From a checkpoint of a small mixture-of-experts model trained on Wikipedia.
Size: 11 layers, width 192, vocabulary 32000, 36.6M parameters.
Experts: 96 SwiGLU neurons an expert, 3 picks a token, a softmax router, a shared expert of 128 neurons.
Training: 239M tokens, 7303 steps.
Below are experts of layer 2 (counted from 0) of a mixture-of-experts language model. Rows are named router (the router's row for the expert), gate (a neuron's input weights, with its number), up (a neuron's input weights, with its number), down (a neuron's output weights, with its number) and show model dimensions 0-191. Each number is 500 + 25 x the weight over its row's rms, rounded and kept within 0 to 999. Numbers have three digits each.
Before each expert's rows: a language model's description of what the expert responds to. This comes from a sample of Wikipedia text that the model never trained on.

# expert 39
It responds to: Conjunctions and of. The words of, and, for, or linking noun phrases, including section titles like Education and career, and = signs in headings.
router:493479512476510506470536473554521466542537482508501510489498444488492515516536517476469489532512535506491480492469507470494572474568531496491463475545476524523518509505475499455512501503493502510489501542524524475491484520518464473512477503470528473487507475526499491497545557500543485502540482481501494512472475495502539515541500493511503487517535508492472515500468484502493538510483555445516502513479513503513465502463478526520498513491479491511513498467492531461509451515467473529517490528530507497495473495571484458481489516499503526524490548489494517475442522523539503503
gate1:515460485482530482503433493554524503503461443490474490532541487509469515524475471510521500478504442476500508511524504486507493515526501513508500513493574492513535476501474498455503479489544480499451510497495516477518481500503514514484485449508516521504523468494482495475514504536539494527492529476547487520509527484457525520509464495461500462521544495516462458516513482478492509492487507504530523512504477483524494471504517535520519511507486521468495479501514511502521476474512489541490521437535472559484467494454425454517516534499498488508500481546530473508494506481474486499
up1:493510525472506581472565491521527482469462478472505491520514501519504496497486514499452501496461537545532497505491514516464476494520489501516527507489519482520479468463457512497485492503508489530506498487503499475528503492506540538516475488515505518541520545471523507537489516529479471510527514488466515487443530492486543530446472494523490512457512455513514499521540502523491482473511477525522511508507494547483482491498541555506478478469464473493470549502466487505495490510492532446525510517475534482516513498511501512495510489487456518486498524495474478534536564515488482562
down1:523477521494475495516473506536492531498465456513479490511534507483470531495503487512517500497510462448484499502561489514505523516519507509507509551471524481477491479501526467465459465508531511484462505498510506480532523522508532546477503483496491535517507458454534531471503503499556493513468495483497495511472532470473475486513490521494522507520509508554505498532473489458492524467455491482539526471492482508555488463517501549525465527488536514494460518495516512478480491524493515521513532430513481513510458488533478454507497540534506506466532486537502456516523493451506512537
gate2:497493478523528486464504532470510510529493547499519493506480480468485442480513498513503472491475480487476516492516487461492522499513505515508518481475495452465500486524499493494526504503513523461558473483482544488511500549519514503534474487502512516471482527506489521501536524517491529471466504512548515465495487500505471493496478489462499505501525515503483532491504536517521493478495537481530514478538511581521506426541507451501480540491506487477501497508523469469548510548554492484517467505472517499549494475513473480471511483482475503526549501466479531554477507458530514552
up2:507464440496485487474460549514476501512494513523523502527483520461482513475507488492522457546516472501482513537551496488465505487523551511512493495553490537498497534505557509492510536519482534511500461491500528504485487534502531492494471481520470487523500505470540510495517500513489475508498529456511520501474516515491480495478473509500494511512505494492522527510510500516460534474492497510497514507486527504525507530499489557507490508542484446508479435453469439509505484480501492447506503536512546496573512506495479533462515473501519525497476461502443492489461530513494449470
down2:508501558480474525535466453511499530498502461513462491529482498507555517496501500487481572499489488524516470476483487529500490477469470507527482503532519490478477425497489466499491495513494498510507491514477466490534532489485482477528510511515541516506477504533502492502506494497506497491524469503536475491570463485531514490510507507541508512539496540500469498498460497472534509538492496532487469507495461481488480495549482452459448495501544473516501494524508534527492489522511494505502516470492453517503522524489491476503475549457476424501526544517539481501537488493512523473
gate3:408492514532489508506488484455499456522488510514491514497539526523536489486481500471515469501513530499535467562542501504517508512514494503468585483492515513500532514530513493511491492514521506548503521516547503479455521503526470469518541469466457477450521503504549509512500495533434510507483509478473502482482497538495498548496500511494479502463494491541529494514527515469507447488542474556504498496488526471476508476501490499496469486473497501496490500497539514480456457527491506535518493505488508454475531490470494533507503520518529525520489498507503506547486507485499525506
up3:496504513455495497503539463497489450511492518487483536490500510499505548496510532498501515489501528472489509509495505455500536476508473521529497492464495506509539468515488517512482464500487539486473492487510461491523499480503500490481561456496488503503495521456528530550459491510518469483501493434514472493496480517474464500506499568463501528505501473491556485503528536504537492527486535507530499491454483534429462497485510476489449492461513551522485539496475534503513525499451473511499509491442513517465466515496527486510499519498502501525531470484517507489497466556537482523
down3:508506496475535512501527435452471489514510520474489532499508543495480541510544523517519526513492534513511502534512495488483540498523484497496525487472502508525503463507487527523516465520499508496525496514486470491482487492495495542519515494460500521511474507445519489521451512505532513482492487418509446488490473513498457459476467527492484508518539486517542484524526481492528491541521527525520503461474511505489506527436476450465475520518485552525529507497475526529495509510458499507502510492486484548511481477551498475484465530516512473507478518456503494495490466564531482489
gate4:521481520502517494547502463480492500505525516511471509524501487501472521487464507513526508504540500525481498501512487475509520513519471452498518501507480448464497476497495515504537587513468520498501488459468480516483493526468503481503518530500489541511506494510523527505523477504511476477493547485520474469501516520501474537431524523497556479469548482489528522512548487485474494471500500555490492518541493500484509479510533467540506518460506516461518456482484494500474500491562503477472560505504490493486566539499502516505519496526494435489510554512512487475536504525474479502
up4:479460521487484515530475491485504507487488516459477500529482537510487520465485451488513501513468519536534512505499497485477508510488481534466517489515502498482547515496485465550495515499520516501467499494478512540478531480461528508487531526514482538492470470536481528532489527488494531491490509582479466435532485518513467509504506507437520493485532498470495506526506491486455516519492467526489486492487502458519489517480531542519482512476481520523538467490513476535462500509492459455541484480465473546498544504467456475510513516488495501483489514498515440525502468507449473472
down4:509494535511489506507483477522498518474490541486475477491437526531468497455501496522508496537471552481520464499486511512521516487511477560484531500518483470551505501515502473545474504521500509531470517513495493538463529542470520512490479485475488538512481476471486511477473500508525512489484543514514518508529530519507521533494490529430489464483515464433532492554513499463484528500501507513498550497484457486515537533508512477479501498499513506491515467464509526524491521479487487492512470501475465534499517467495458502532555522475523533464495479540490479545519495479497487450
gate5:542466498509498477513520488538482515516506520483513545498521526497495532499556510501520465472510469525494538482527514514439503476518539467506465516509463520503505499459489508564503466500490468495525456462486520488476480525521466479503462522483535505512484503542473511541507467494540506450534521510515489484499476543525502497495529512518473444497559471517503505512519474520501524523465500490519496438531497483495485500496483431514530496488545502569502489543494508511471508514448526492525496518467545503514507502483469492485505501524456485494513528499484503545488499485494515499
up5:484499445531508495532522458503508488470466428529524491543448487552484495477528511506518494500493505498538505524471462498508489498503513558505547509535527509521500539536512501479512493478481493554493486486508527554547505508443484528508425485484525477526510501477477492524522524490470524509494488551521508513530512525526505494526462480489486508493500475468506530486492500479470506483490506481487491484517496485515505483463426487495521492509510464497485534460483494465480507516513523489525523456495496549488483497497479480467514497487516519472480481543508536501509549480531472458
down5:526502534474448506485507515483502486541522553484490516489531487459476484507501511504529579490525501456444467476524523488508520499502500473499505473495505502491473515485482519525507514518522516455480522504516468448527520496515484503527506509527467511472506497565473511475500486521543470469502473490493479487466514480523466491491506519503481506503465538477484449485521532498507495537508500516501495532465546506496501482523566476541507520480495510495512482535483536534476491470529462502500476498483529469507487509501487546524554464525491506496498484432530447516474472484467498531
gate6:482462496470482465490472502452475503498485477493496492514501491535517514506475487518495488471513518458454524562504478525463501470464498459489492504503467453527485512508517481457522513465483514509484510508501480514492558514515506457446481473491496530444545520500548493554485502516522534451515489494511479489511484486488504560483499475491526511484542505510477493495500535487510515480559461505469523508480537476489517480506477534509544508426491491550535468466498516500502500497494492486537542527538516519561489510504479498496505508465496536463510492487474487463502504490487499510
up6:475516515534526447528486507478534471516524530511491456504522524476541498447492435497464539512510496487499516482483482508489468519485482514529512511467524484490489494475534487510500507518459463505498482519462486505444541508468505481515479468512502467548496469482510468489505513490474536514506502463466497514470525530498513520490482510500470496499524461496538542435505484523495515456507481495512509495474469517539510507491530481501497480523496490506503534531489515486516504470477452482502512466492519535486546498493501496471523466460555450464499447506485529482494532581508505478
down6:471492497530485483501497468469510508482515500506495450504459508523512526486485489465509471515502512501498542563526496485507509463482466472474530499502509455572526514457501516470494551482485517532519518518499473483511542514475484437467468452514457542461537550507503500540452497462537493479491486479478516473495489536509537509557541494500517511495537482510495514524502516489524503494544474467510508504506531502491503524483477508459532531501514475524543515451502488485495516522471499501501501472533547512518508485516486505543505507511540499446453502473473494499509520510503503481
gate7:510481486524477522470513488485489469497498540494501489539500504544486543497483509531460512488537490483458498465501466494473470501485534484501526471470527508509515469520534463540524548527476557466494517481520485525497512512507467481523508480534509518487478498531493514514490513535509515454482480519467526514518446495483528518483516477478491529535506497518445510456508476508524501471521483472495483467509490497430501502522566520472523541503481445529493488477477529464470471524515460507488532507517476479463473539547513549525482511513538466478514522500483537504504507520515514482
up7:512476507487550457490496512487523511482521430510523509483514500502500475462505510508481475542490513505504539477538484482462505531466478503485489524551515478490518508487471502505489492453513443508488499526526453478478494498515498531500487508503522513511526490482495479538494502479510522510495535445467461480495518509491472468475522508462505509451455520422463532493498481533493537520534490493481479508484515500524538499512462489513514456450481489510490515480518469509569535494510519449507498494524521510516512473492464498463499471466442479512521483538469527507533531508464496516
down7:472531472517545478520476492491493485511490484509500486574498502535504531516492522459514499497509489489519514462513502484476477499532501468476532517513500480511532443504501506484517480505487506482496468478504463520456495475507518509519526516509504515507512525500480480538468450457542506528456470533506486503535483469520520496490504468465513498511483484483470531492482542519503510482538488440521471491506538487462527485536504501544497515495503450535508505531476488449526464525478475561500516529535554477471491494555467523484525501462473499524519493455500535502546536512499519470

# expert 16
It responds to: Topic and field nouns. Common nouns naming institutions, fields or careers in biographies, such as film, music, football, school, government, and Education in infobox lines.
router:502531521463526513510505519488554494550519516536529529511485523466534481502523501501533525481459477498467504546478558517485531523550469533478513486476530500502537496477478530474480497518532522510559488571487492481546484525486524516488470491492509474452465502494510529548497542508504488490486544500508520539545477474461454488514505512523459473509459512476501487529499500512488449491488505478472469500488487513528508482486478516520488513522500532509465510488481484486512453518478481508493501469469459495528461483461523478499525479485498539501496476498462493512468505512506452478
gate0:472472512502471491477499491508513481490476500511514528485519493478508456491524515481520472515480480491482500474549531490500540469471497529484514484502481502497526531517504490508508515475487502498503503522518462505488466501503552469486537526492512520498510507479516522493509519416496519527510502473566463451502492505497458539521540470549520482552507529479497471535485514493498486532485488507498474517564493506537514532506508544476515509519467457545503481486505446447443532533487537534466522516544541482497477473502473480487462493503490475545483494522485479466500519505490499459
up0:459457486506542482506489448531521466484499493485469507464474501492499480497460505501494496486536528473514482484553491552515483507506477492537427470560479503503475498463482514527504490477522471535493439533519515488467476510497526469478516468483531513492503484560476479526497536477483489489446543516471490506489539505489497522487521547498479514525497486512485502503522486531476484512506532488537470506521513488510514470505530502530493511473512543483515510490469472473444479504489500523499496550448478458506532492503509455481476491493492476525503464475529454450504507506497495522
down0:495527523507483503472490513499485500566469492505496515505529533482497510553559570486499485471482466506484456505477562483474531499488512496526486492446499501521500470509512489517497536491497481507472462495519483516467474430494516500504477530508513490481503463514526513479522544469499487502490459532541509478486494478546476502548485501534489477514544534519471511499484496468513485490526491479474453503520477533496497481502492559518496517484486511506510547463500490536492493531518492504449528460528501516484525509531509508447505526476483479516489523541461494497526442487467484492
gate1:494463503505514499500551469557494542472503485486553497492529517487503552461478500476487528515523497516497508516492525515501524506465453494507523521456437481509506504519489517525470526508495505501506520503492491471553468498494518539466463511513534475505494510550503479532512442516461471468454499537488513455506514494512484525531475492477535523507507509498499527512470515537474515511473482453543485484499525475496475471519482513508493517542511530514498534494528461511501489512489512519504540508492493508470527479489467492470500501458511509463482541583482463516521513508531555483
up1:543522508463518525461535487465452487486485511497501483503501461498472458511474507482473481481504555535495525553477478492556467493499453463486509532517520502467505477461502502492496509585492499529546486476499516508524513490508476515505522481498489549508493506473553492471497511443490510524511513454500525517502445529497521485490502510529474528501467520471512493504511504495489484495480558469494489496511488483467542499519484463502485493484477517508502503532468490464516525516483485458499515506484460494531493491508514530543502541473511554533491530485512513482519521446473448504
down1:504514487503474486469524554506487470481473540501499556516513513503510496473469480462528530464500516542511471477460508471504496531501529463503483530515551503465515496497531494533487484510507510513502528543486519565530533482473488524474457508519510508467459528479495480463501473498472478522479494444496521502475502554488555476517483506491493532474488508452546504515478495474456541488481487485488505485489475496462472486494518515466529510536540505512522545529491495500456517470490479475472511507496503522514496513530466510530455485492511496537459516518499535530457500495509533452
gate2:498456525465502476527500477480495494511509497548533533454477469497509512466498456479539472529535474495467518523513446497486466492545502510469507517472514527497512471493482498478518518502514471446507524528528476464512528498511531525572495479502516471479545522500502540486507507485520487449519486495498498511485497566479472532481536508506502525518494500515493486536494524534524470505478470480511475515506488455508501542500504449533479462510532548534513510459499496528525483499473507500470534541559528501510493488525472503483470518527503513561514483484494486534483535502515488519
up2:508500465468488480500497487469508478472488513496510494439533519493489526538478498464474465506505485506517474488519433515475521518467488491494515532485513477519491475505470541448522519502505471469563432464514522508505489507478470503521554487497473517510496539542493530471484482499504496486505475518520466520520455487486544494480540487520534513498496535499480524483505504472507505534519499520529486530480503490514484508491479557492521444495495513485541512496567530557488492473542499569526477469495487487500517522508472538526501502503533503483497507538466480493486455489514491530
down2:507486525524515566452497493528490502495509498463515496513489474510477529465493523482486545523499490508475522494528495527511537504529501487509503529522471506532522501475537505500464536504526497513466533508524505513478481510570512473498487530504492502507531483539502491535535505502475514481523493513519524456543550521519457532505434529470470519519512469517476520513466504479480512491476496502472468434469467523506529494493465489485525484464495491475511538512462509495483425500491481449473489519517492510469501509496467512502477471515481501429498515501461480502521490489552542491
gate3:478511534498556501482526477494535479568470506520493486471503515460490489468508487464526487477491490484504482480501494475490476482527502546477492479484460501446475521495446514481540447502505482479475538499498497496471533477477498469510545515552514511532505494513543507516549525515436511558494487498531505482509537485508475502490498486471561495529487493542490437497498504503507514514466498497526489508535481528521497505484518510474498480497507542503505512536522505505494485473494497527490473550496484450522467499512502495442455488481495509520471484502509545503468504524549481460
up3:462465480532486465509518466461495514516500476528512538497512466469484497539494512454504484518538520550491539465498511533507526455478470527476503485510513469506509497505539505472472513510508542504542511514507478508494449493505507518511452529470511548495488535529481468499493506505474489511499528503479539494495517461465502504516443534480512518464501518494539520531575484491517472525517483510516483514495526524515524555507531511548528479519524489531486483490490509482495473525487469488476486463525483516467509528442469525508477515526494495480508523452498498434507538507519531523
down3:524502487493514506500504491556526488449479497485497509434519494504544480505504475520467519522466494495436502532494523503540503479483493483520501502456513492481520505482482482530499510532551513526529499518524489523493498509484526544519495532462506501475534495523485566501502529531516523497478491450495523533463482524559464525528511501455500492535487519495456474508420557502497502489490542477472521493457503441497495529476454500509500524514494501498523500530495497544483545462499504463517487526486496514486474452503494462505533484461471513486496494487504474493483502479498524490
gate4:508512502490475497513518484500504482523511463527493516531458518505482528514552497533517476496476513527495562533465508471568506495533537473487513484492518496470571485511503491484472500474553519490487535526522488508522499491543484528504537487506493477454465521455497491535450523528499499486510487501540507446544520513490510500489506490464479537493493473519522501483489492483499459490477506509520510473508470503459516485496484507474492501466515559480504498532495514455475480507481479515525540494482464482505488473530526458476519476478494541495479506470523550470553482443471476481
up4:509490509535486505442506497537500483516500469525453438477532496486491515517517482497524504503533476488505500527543530518474494503496510547520496479524503499451498496500510527468465504478497513537532525459493501492518476517497458480483517555541539511505550488465494530554535460488493517491487493480482508554504489477483526528463541492475502480533495467491486496502495462468466488506537469518490505486517522493531466488499454494497504486545523510448512480518525513536517545495553504517504468517469486507506528551513513483530479483492470554514504558505476493506518478497472523465
down4:520508534534462529487486517511557502534462460492498505506481471467457487526480487506485501473509466516472519473510473476485542490512511441516499479518551498518478505479497530499531497454483496542503536533540491509466502496557478511550518496473487491496519545479471501477555521540497498487496486484516508513509511511480495516464530550497509506534486488502498488516502472511533459532495510452508529474499465468473504508487469467490503496542478525508498520513502498480499490515514481491497459481485458542514475511503486459506561463519473487567480501523547484463467524495477483459
gate5:510453505463510459511482437522527498516544462473515511494551491458488513467503518492486459528497479501507455507493525499524525516476514485530533461516511524500482512501489501482497484486519494470506489438469520516507471501473497490540484492507468522513504494484517539478520480524534501513501475522545488470513507496495487538539487476533514479483471490543518478517480482511456499545483501502489497487503496509509457492528424538486451493520507516487506469514533483522508552519491477523440478453463529548497523497510520514512487498553510449493520499488522474503485512454513556499
up5:474519501514491510544471492478509567476501521524438506509482460509495531484549527508488550522561473502479516431496514539500515511458482472519490503505464454522475475506504488514541510549481543514469517483497465514508524530505462547468543532521505556530498493538546519551491515472490460486497536496498478485525521453514447524492489533486513518530492533524493497516505536495539508463469501484476502495518505526503463497494494541489489486494554480499494497479509511492503509504511497489522501510483520484502526502457487494501499456541513503470502530536500500483524506507490476486
down5:448496517494482498494495516519543476478533489479532547511496508544489498558452474434488480488467526535493477488515479514474487530580526501478489496452534527489483474481489524480489489447443466498490526526499513488534499497461494482511465489513477467498496521486515518524500501482490467490546483470490473488513461495499537510536533457476509471483475486471554494486484500485524467532521529517549486535482522485503477484479533482498538520542484478529531530500505527512497526541502547479513446516501469484522504498490521515511524492504487472535495474504517504506485506488511476527
gate6:505454487516522446514471487520538495521472506473533500479527450478453507519516457514527472467522495523519498471501475495449486488501451557553523500511508515475482542501465488483465482526492528505505504528504532508466521563484552514505511477450462501521458471505495451504496533498529484518473506488465522502536536475538521523508523499475503516511489466483490473495484528489489475514557475489455517519465462512511509507442504474518509524511475484509498494524488470486492529518491517537490504474506483523497524476502498503503497504506512481431466468487529463488479494506503488460
up6:510471516479511488506482504461515447485484484513500462530537479463523501521497421546502526532539546484493527503526460509468507501510508519501481533532499494478497460518447541508510501507495512499537486499530523496491512533504546461510503441505507490529485505472506466553500525450535488499471505484468491487498559483487493539445533486503488496507509451453507489510485470497492474526510455516516506513527486529476514481448501525518486512488453478553512496511509513475482454476529465536531506488473481495520489452502502505485505505474527460489479483493537497495510488533491492501
down6:488523526470507504513536470516462487500494453468522532488507504498470528502488512519463502470453487504498537499493495466515505437462528539515457453474512463507547469530520470502478498532525492498457533517511497488505519516497449535493516526511503518506513515468477508484507459492502531473487531483486499487496512530561522506499492510495542480496515509550466525501473477529530484488486536505512501478516535498511518526480486507446455467498548523517524486453524542519527508469471537465498538520501532528487507560483503471492480484480477502483514498492497524508529529428484494501

# expert 37
It responds to: Plural and head nouns. Plural "s" endings and common head nouns ending noun phrases, like people, games, members, season, days, album.
router:496518446458501472528489492469553523511496436511531511520523486524505501500497467515509519490489535502496483493508490508517506503445519502506513518473548528474513486503473509481503497505539515519530471480534496459506558476465502528487510448468463488482496519505548531533502493491488480486489504476505501488517503471500501528524471497521536499527510489511542492512480482489524480494543478511499496459515489533529511450511479464511483515504468581530520461504485489539516520489484492522445516441529506541510514471495523484520519498533478528466479484480547490478508488453491556543
gate0:481487490512500443505494513495473494478449489526487498510522544517517493506481486489488514527467485497473551475475502501518515511497541492520525541497505501457478498502491500495506479496492508511517533561486489511508497522461488496523523503531481504552525452501488457491469479471468471491485500478523499470449491524523532529526509497465520532481508518500486480516532540493490530547524487447444542492520479526500469475484462555536522484458546490508504530446501500487497488481500502474563522493530479507479513543459473518511480511479530448484491487528495513473515560511496469479
up0:461536513471472521461510496496498480486504527499528497479542527483488519500533551501530477484489511497482529472523450517525465493506508496466459455501499505470477501504529537501492477487516487486484521494476467536521476583524501461462501500492510505516480506481513489558511490512532550503521476512515507509473493488522503528543519512516524518509459511508493503478526521463515533488527494447499487460533497496482498509494537548507544492471459483531559470504495525499485514520480437516527511537466560515502499509511501500495528494527522464480535472488490505471477519531533447492
down0:464493509478509509472505521468475505443487463522475513487508484479534464520558530486489466453464548452475497468535490501489497471520527497483492445474503458505563548478546560546481474525525512474530518493478509523501483497519495494474504494449514498526486441487498493497503536516491498525502508499553469499527486485533469540520505501459502502513499535510513481508523494521527500493533492449511446488524519474472494502506525545473474470450495528518497518482527482443496505489546504513509517478518507511500499484479489537525501491507517520486485536504489503459500513512504509490
gate1:500497478485514502524471515506560525488488522498519491483501530453512527475517501463475551537475518451465489462479493507519495508515484518497516502494518503482461489496515454531546496490515513488512468453517499519499535469509488479533549468517474534536473497495521490516454485502507518492472489478521469506489464475487507487518496492509525480498468460551501497498472527538582508539479479517496495502522522470507508492545503494520507473516533457521548522459507516495486490500485474464494493465566494516509519481491517507462489546538530520457515489537491467551478492476537480522
up1:527514516523516527488502525457481519477531503466498522541507479474464511493530506484473497439491487538501493526499526459499548524509511511528514532529443488483525473518500539491502500485470491486513502530477502494475475500503516484529507533477495491488487508488501486466515521477524538502530511533498490467521537507512463455489468529523487488516511526473476482473444532481451514508526490491489502469543509489510507588477534498527516443476500507490496575490485508468532485511535499491521503519496525476450486492528472480499493485455479508532483515477528585526504510500504503499
down1:482487527497502489524528487494507477514485533476522441438475534492532514454533480480506525521450528441508518437509519476500479518501492529528527485463504494510455509466499477524516491548543493491484481477502512512489534466515487472519498490524476508547461489492536499527468506536505476492465485466510495554481499489463536521488525488511527508486472466552505478496522516520559502490508504525470536523500478461479521444558456506539501492467505476525535476479493502502505498485471503467481491501500505517531504483457525495469499525489498529501539479514516492527510500510520467520
gate2:483494505501507509498486504500465485503499565511498477509537498488458497512512488504508456477534491565516429484538483537502494461460478474457480515526504508528437460478481522499549497485470533521489521472520455513486551483547486490502534489505498540490450468521525528497511488466481507469501505511489503467489520532523490514508473525512519485452501463512489493490507535465490466543505490524510491495495469520491520483498510558510490491513489506520520503492541554487468483520516480493449489499512481524476509471494506533535531516500506474497521535496544475453501501507550498545
up2:503469525481498523519484524525542464508524501489476515475507465490476461516498482497488510520510534544515451488479526474493484497512552494505516482499522505541549541499489475520448474489505492506451486517449534486543488513485552465499547513541503499537509504470500539485506519522519476524502497516533476496510440482474490514513456469462512523486479523475532508495507470509501521533460543512504544527458487514479497516450484493545495500517527473501512485559525494486508528480487517467552493477496519507575481503496517473496488508487501521510508555544483524483489510508510484485
down2:482510470496511447504526512453493530491500534494500488511505519480496513498507500505473489529511470520512500526507511542498517550483468542494460559519475473483445482462484525497556525522488514482523507479515488545451548508522437517523468527468485498472466492525503493477501513484509502484493514485465530474517505518493503486511505492543504461528519467532449479500488528506501484502564460519505466519509516528490522503508496516459523473507534496531462500452499511479456483549535491523485480561481470501448508499504479523486512475511473458506527520473514498497534536523523513506
gate3:564486475479540429531490480458518534447519468494522496517537469516430429529486518514508479547506521492491466497506537518487508497503477518482463496494480466479525499483535506530499492515464493512502493438524474497469454474491496519481475534504485504489486529546520523529495545499501525517507490476515490520504507497517480483521493527531530451501491476526498498523507486502508529529491490499494482473484559496534494492496520526540490486497472481483532486474508511507540505475498495478516476482500451459472446491543540477475510485503482506496482509486509470491496549475511543497
up3:512519531554485525483524493479486524509497564490446458506504469500496528476458477494495491503504494491525466504456535483555497499474518534473504517513472477501540488505502521499459521493508503502489486491495466499506497517508481461500516466512504513539522522518478480524522505504473497491508482496517494496473494510520538514536520467521458514508556494489513498484510461467496514476519511530487520457499472486577517478498477471457530507454504487491482534493542505488519422477544505507480486521492502483513492518490498534500549476523539464524460500527489560450509526521503479445
down3:517483479492536450538487503443525529480526477531491509491511473500434448487550517510516513530508531517505494515506541507502535490490499464501476511498489513472488495500550485501505471541471482492492515450501476509503478473490512480488482521536479467481497512502520505523461521515507489544500493471488502529472477508513483438501459573508548466511488471528492497528488515512507493478500508481518461525515523534497517503518485543545477459516494482510502497472485510495525524487501513442540499484547469498498482512568536466495478465476470498495478465491508480502499479487477564523
gate4:524501520538491478498502469494506511493501526544516536536512504467490477511504482474487545491507529507474477479499477520527460525448524500479481510483487534468506506451496529505534507497473485488506478481520480519434538503537485503523517490511507497489482493522510531484510503471461471492504509538467491486504487493518504463491457488500524497527476519488517491499448496501558513548510451499452493493521521486515510505512477506511472544506472483553480504507479509498491506565519509508526513490479508437484570555463534525513487500496520572513478536511541499531480485476520554504
up4:466491484493509502502531524466518457527573490500497483482522498563513491539485523518552463513531492519519505494498524505527512506519477470552554542473472486515503486461513502522517482492502494539499517496519491500552494472475495512490490499514484488479536525514474498545482514569501509503503491520498535516489498514466534499471534491490535496453464456481471549460510471472507501490545527483515494553494549555515463492506519502504524491491498472446528513484531507533512461501478505495475547500455515529533467484495466478476487510504475506510511505497515504468510533472514500482
down4:506472512514480487476475470559506493478482497547470516477508483480481513503509467479481493515480499484488514488539481552504479493477552557452499505519482532514502527502553511475505483453498494494483517456507518516464556526559505513510519485485520456504483464523501513485476474500474463497479511534437484512479475516491506485507488482503516526546474550456525523484482501519504535498489443448498520525503496494488472516502484502503490496485485489514484475534500492470521515545525473520539520492491516497461530564494489516504499490477530578508493523489528526454472500483518514515
gate5:530529508488477442490477526522517508523468507514500512519518514480497466512532475500517548525505508495490480541458445518485518447490501463500526514509483461500541525488551524526501515523504535494518464505483495490513474519467519526528498509494491463474453450535504526473495499497496485518500485500524496509508494516506521433492461510499537527430477459513504460520474506506492492532496491525460496514489521524526491490477483498462492522548454501493459535451480501493491482441522518536482522508457514531495499527513494521481460483482476497494475505469543511546472487477457522511
up5:514525452486496504493492539529516474549506521412477486470516498503495495523503472547516515491570481486501458482469525511464478521519498554495493539514518517489514462435470515476474469494499467514470505501474502496505497519497505537507481503482457532476502464520477466493508454476503483532516497482523530543494499477497494501511486483490485473491507505467494488541536495504539522519469521507511508541449524513507505538494499551529514515499518504515482498469504481524499505513515477515501484474547491470493466484561526468508487520505471502495476504534531442501504517510541461550
down5:516514530502497485475512507480489536496474526515509519528479486500525515494544445490532502519504523548503448516503520534531511431472495484485539461495501483479507494509557554506535470488491512526500501461537477442533506498484512486503508434521515502492501557489507471525493514503519519478516489534492515453519498504521467497503487489502561479472522505543509535506520473476467476529494468506434444508499475514506482446472472460456465513507470511527505529489467496504482499467521518560524514508455517502487496523480517503497468489512479512487467509511504511516494481519489505507
gate6:493450487481476487530493462476480489540471515514503482543499536493502503495437497514546513521493525506491471469486478481475520478513497523491456520465496501536543506484514518491530430529515514478460504497487509485475483474477500509528465494489502521493532470483496520546497487529530495463476520516561488488520493505515506519475520533525486518502481491468516508520505547472509527491483544458509509481528504494471521505457458432478480499489483518557522515482500451514536526509527479510527504503526555461519464485483511500511483513520486527456498464514503503484545483545544494515
up6:495519475473481501455496535528523540463501502469484506474490541493496477470478533499458531487461472533483488481494487531528485501528536469483459475464471487513531510478533482520485469488497492513516506510489519531519476529544476506509527497539518493484515496560500504451477481499493492480503474483536494474473513504502483443517514489485476489503523519502535529534525490511483527476491496548510525482453539469501530506490518472500449531538522467519484522489541521488476485476508479514547478502490449546509541495557522508520514482550505489494546525543489487512483466473528528467
down6:490502467544512520512501457503488469513475477502491488547513466486531493574472502481512514550538494504468505519488517513467519518534478487481507530522553508470480515549486507506514516510514525461479499524520480455500490466477475501511530486451460537484489478508495483496500502489502513473515504531480541517512442500521530546478479497511499538478459481464477490484492518516543525528525504462502512539524525498501471458498477520482531469504480516478508524515424492528507496525522517492457496486516514440509472508495497511484451480456502505464485517492490534515530527502455490540